Below are experts of layer 5 (counted from 0) of a mixture-of-experts language model. Rows are named router (the router's row for the expert), down (a neuron's output weights, with its number) and show model dimensions 128-255. Each number is 50 + 10 x the weight over its row's rms, rounded and kept within 0 to 99.
Before each expert's rows: "raises" lists some tokens whose logits its average output raises strongly, later layers aside; "comes before" lists some tokens at least twice as common just after its tokens as in all text. This comes from a sample of Wikipedia text that the model never trained on. Tokens count by the router's weight.

# expert 21
raises: ",", " in", ".\n\n", "'s", " and"
comes before: ",", " |", ".", "–", "\n", ")"
router:35 55 56 48 52 52 42 39 51 59 65 44 64 52 44 56 52 67 25 36 50 52 28 50 52 62 49 52 44 66 46 34 31 53 60 54 41 46 55 40 52 53 58 65 52 34 56 38 53 58 37 42 42 41 50 43 52 60 49 36 47 61 42 50 60 46 50 50 55 40 34 48 57 60 51 53 48 59 47 54 53 59 57 52 44 41 33 62 34 49 38 61 34 52 70 67 44 34 35 42 53 34 34 45 51 48 42 53 59 56 41 52 49 52 64 48 56 72 51 57 27 53 41 37 66 42 47 33
down11:43 60 63 61 51 53 40 52 59 48 71 55 61 54 58 45 58 67 51 54 58 58 48 50 45 35 47 43 38 47 53 36 57 56 07 53 53 29 27 50 51 49 42 61 49 61 50 46 47 55 48 40 39 56 50 55 43 38 51 62 41 43 58 56 54 57 51 53 44 70 61 47 38 48 56 45 44 59 43 43 44 59 46 52 40 46 64 48 66 71 40 58 63 59 55 35 38 47 34 41 55 58 68 58 43 39 38 59 58 63 42 50 54 45 55 37 35 37 49 51 55 41 39 55 51 53 47 58
down12:44 35 20 45 55 47 50 51 49 55 40 44 47 46 52 27 58 57 79 45 62 58 43 41 69 41 52 55 39 55 50 36 32 38 43 55 51 43 55 46 46 50 55 62 63 42 58 52 62 59 42 70 38 52 59 58 44 33 49 50 49 40 55 46 41 37 51 58 59 46 37 60 36 55 51 57 56 51 43 41 59 58 67 54 50 55 61 59 49 58 57 59 55 60 66 45 51 51 49 43 50 56 38 59 63 44 48 63 53 53 50 50 39 57 48 48 51 54 66 56 61 51 55 39 45 31 40 44
down13:46 32 20 62 51 58 59 46 63 50 37 48 26 66 60 42 55 43 41 51 60 51 42 55 56 56 48 58 36 39 54 44 58 60 45 77 54 32 48 41 55 44 46 55 61 54 59 37 46 25 63 71 42 59 49 52 51 59 46 39 43 40 63 41 36 51 48 68 36 58 30 51 29 40 46 50 47 56 37 74 35 62 34 37 36 43 58 46 51 60 37 54 40 37 43 62 47 36 65 54 43 46 46 54 31 45 54 63 51 64 42 49 57 60 35 40 49 62 52 76 23 43 49 50 51 61 55 54

# expert 17
raises: " in", " as", " on"
comes before: " of", " in", " to", " and", ".\n\n", " for"
router:39 37 64 57 37 47 35 63 43 51 47 64 44 25 63 45 38 66 59 48 53 51 35 61 57 57 65 29 51 33 48 37 32 46 45 45 56 59 41 50 49 57 70 52 40 45 51 56 57 74 30 53 40 49 59 64 46 22 55 50 54 68 50 64 58 63 70 50 45 61 35 57 60 43 39 55 48 52 42 46 57 51 52 52 36 48 41 37 48 44 45 49 35 48 68 50 53 45 40 52 43 65 38 45 50 66 39 56 53 56 42 57 47 56 35 47 31 44 45 52 42 29 42 53 47 35 61 52
down0:62 52 59 46 39 51 52 41 60 38 51 48 46 43 40 58 67 58 38 32 70 41 51 46 31 34 66 47 61 55 48 39 62 34 46 53 52 55 55 48 69 71 58 31 41 57 51 36 39 57 34 60 65 46 50 46 43 68 50 51 56 49 45 38 28 47 45 64 52 55 58 41 42 73 45 37 59 43 37 47 48 72 51 48 41 62 55 46 50 51 45 55 54 42 62 46 34 69 36 64 31 54 45 48 39 48 38 66 53 37 52 40 49 53 56 50 42 52 55 63 56 56 28 57 49 59 62 47
down1:57 50 37 51 41 73 54 56 48 64 45 51 48 56 50 48 46 55 60 68 65 40 40 45 38 52 35 59 67 58 21 48 61 48 49 54 59 52 49 57 67 64 33 36 44 49 44 52 39 52 48 59 64 56 55 44 50 62 37 40 51 51 56 57 47 60 42 57 56 68 38 53 46 34 68 54 49 51 42 49 45 35 52 41 48 67 39 54 57 48 48 58 35 40 37 48 18 48 51 61 63 70 60 42 46 48 38 52 55 44 47 55 56 54 59 64 54 61 42 79 56 40 48 48 47 32 69 64
down2:37 45 48 46 29 52 51 62 27 64 41 51 30 31 40 46 52 64 48 50 43 39 45 48 58 50 53 52 46 37 55 43 54 55 55 47 46 46 52 55 63 37 64 54 56 40 56 43 65 39 37 74 42 52 59 48 58 52 49 60 62 42 73 59 77 47 46 48 41 45 44 54 50 46 40 49 71 40 57 38 58 50 65 42 63 51 44 37 30 56 56 54 60 51 69 45 47 32 40 44 58 56 59 29 39 51 44 37 42 65 57 33 41 69 50 48 39 42 32 55 57 64 52 48 30 56 39 55

# expert 2
raises: ",", " and", " with", ".", ".\n\n"
comes before: ",", " (", "\n", "'s", ".\n\n", "\n\n"
router:47 55 53 47 50 36 59 43 45 43 59 57 44 42 44 58 53 47 41 44 51 53 50 50 29 50 56 33 43 60 50 59 66 59 50 54 50 53 56 44 66 53 35 44 61 69 47 51 51 32 45 35 46 43 59 52 76 50 69 60 36 57 57 57 29 48 55 64 32 48 40 62 55 68 49 51 58 53 56 61 39 56 45 48 62 35 50 47 51 37 53 52 45 47 35 62 58 58 45 54 55 40 52 41 53 44 45 55 45 43 65 40 66 54 57 32 50 54 49 55 33 38 53 54 65 45 35 53
down0:49 50 60 42 47 50 47 40 55 66 43 34 60 56 75 47 65 37 29 41 51 49 37 71 48 62 67 54 51 31 35 40 61 52 45 53 27 40 51 56 52 40 72 56 61 50 50 50 58 33 64 54 54 39 38 68 47 66 50 49 46 54 53 39 50 41 58 41 34 48 37 60 36 46 49 56 49 42 59 45 35 58 37 28 40 21 36 39 61 53 45 45 65 52 37 44 60 47 50 61 43 52 37 51 35 66 66 55 52 57 55 69 61 48 42 46 50 73 42 53 32 53 47 62 65 50 44 54
down1:28 34 54 49 60 22 24 54 44 41 54 53 54 42 67 51 52 59 42 50 60 71 45 54 39 61 52 56 44 39 53 72 39 53 50 44 57 51 63 50 45 44 32 41 55 50 43 52 38 51 64 68 48 42 43 62 43 35 58 51 64 46 52 55 39 43 64 52 63 58 47 55 31 53 64 71 55 54 38 65 54 66 26 51 60 53 55 51 69 66 57 39 54 54 55 61 44 63 53 51 46 45 70 51 45 58 29 49 49 51 53 23 42 48 54 52 46 46 55 62 59 49 61 53 64 48 26 54
down2:52 47 46 36 51 59 41 33 24 43 45 54 55 46 41 57 30 62 57 57 58 55 39 53 42 45 47 51 63 56 62 46 60 54 37 49 51 50 51 41 53 52 41 50 39 59 38 35 48 63 53 64 56 57 57 67 83 37 39 46 37 52 61 43 29 46 59 60 64 48 52 51 45 33 62 55 58 58 49 54 49 55 61 54 46 29 44 52 73 66 49 44 46 52 52 52 48 70 38 54 46 41 61 38 53 51 30 40 66 43 58 65 62 46 41 70 63 37 41 46 61 61 59 43 43 50 32 46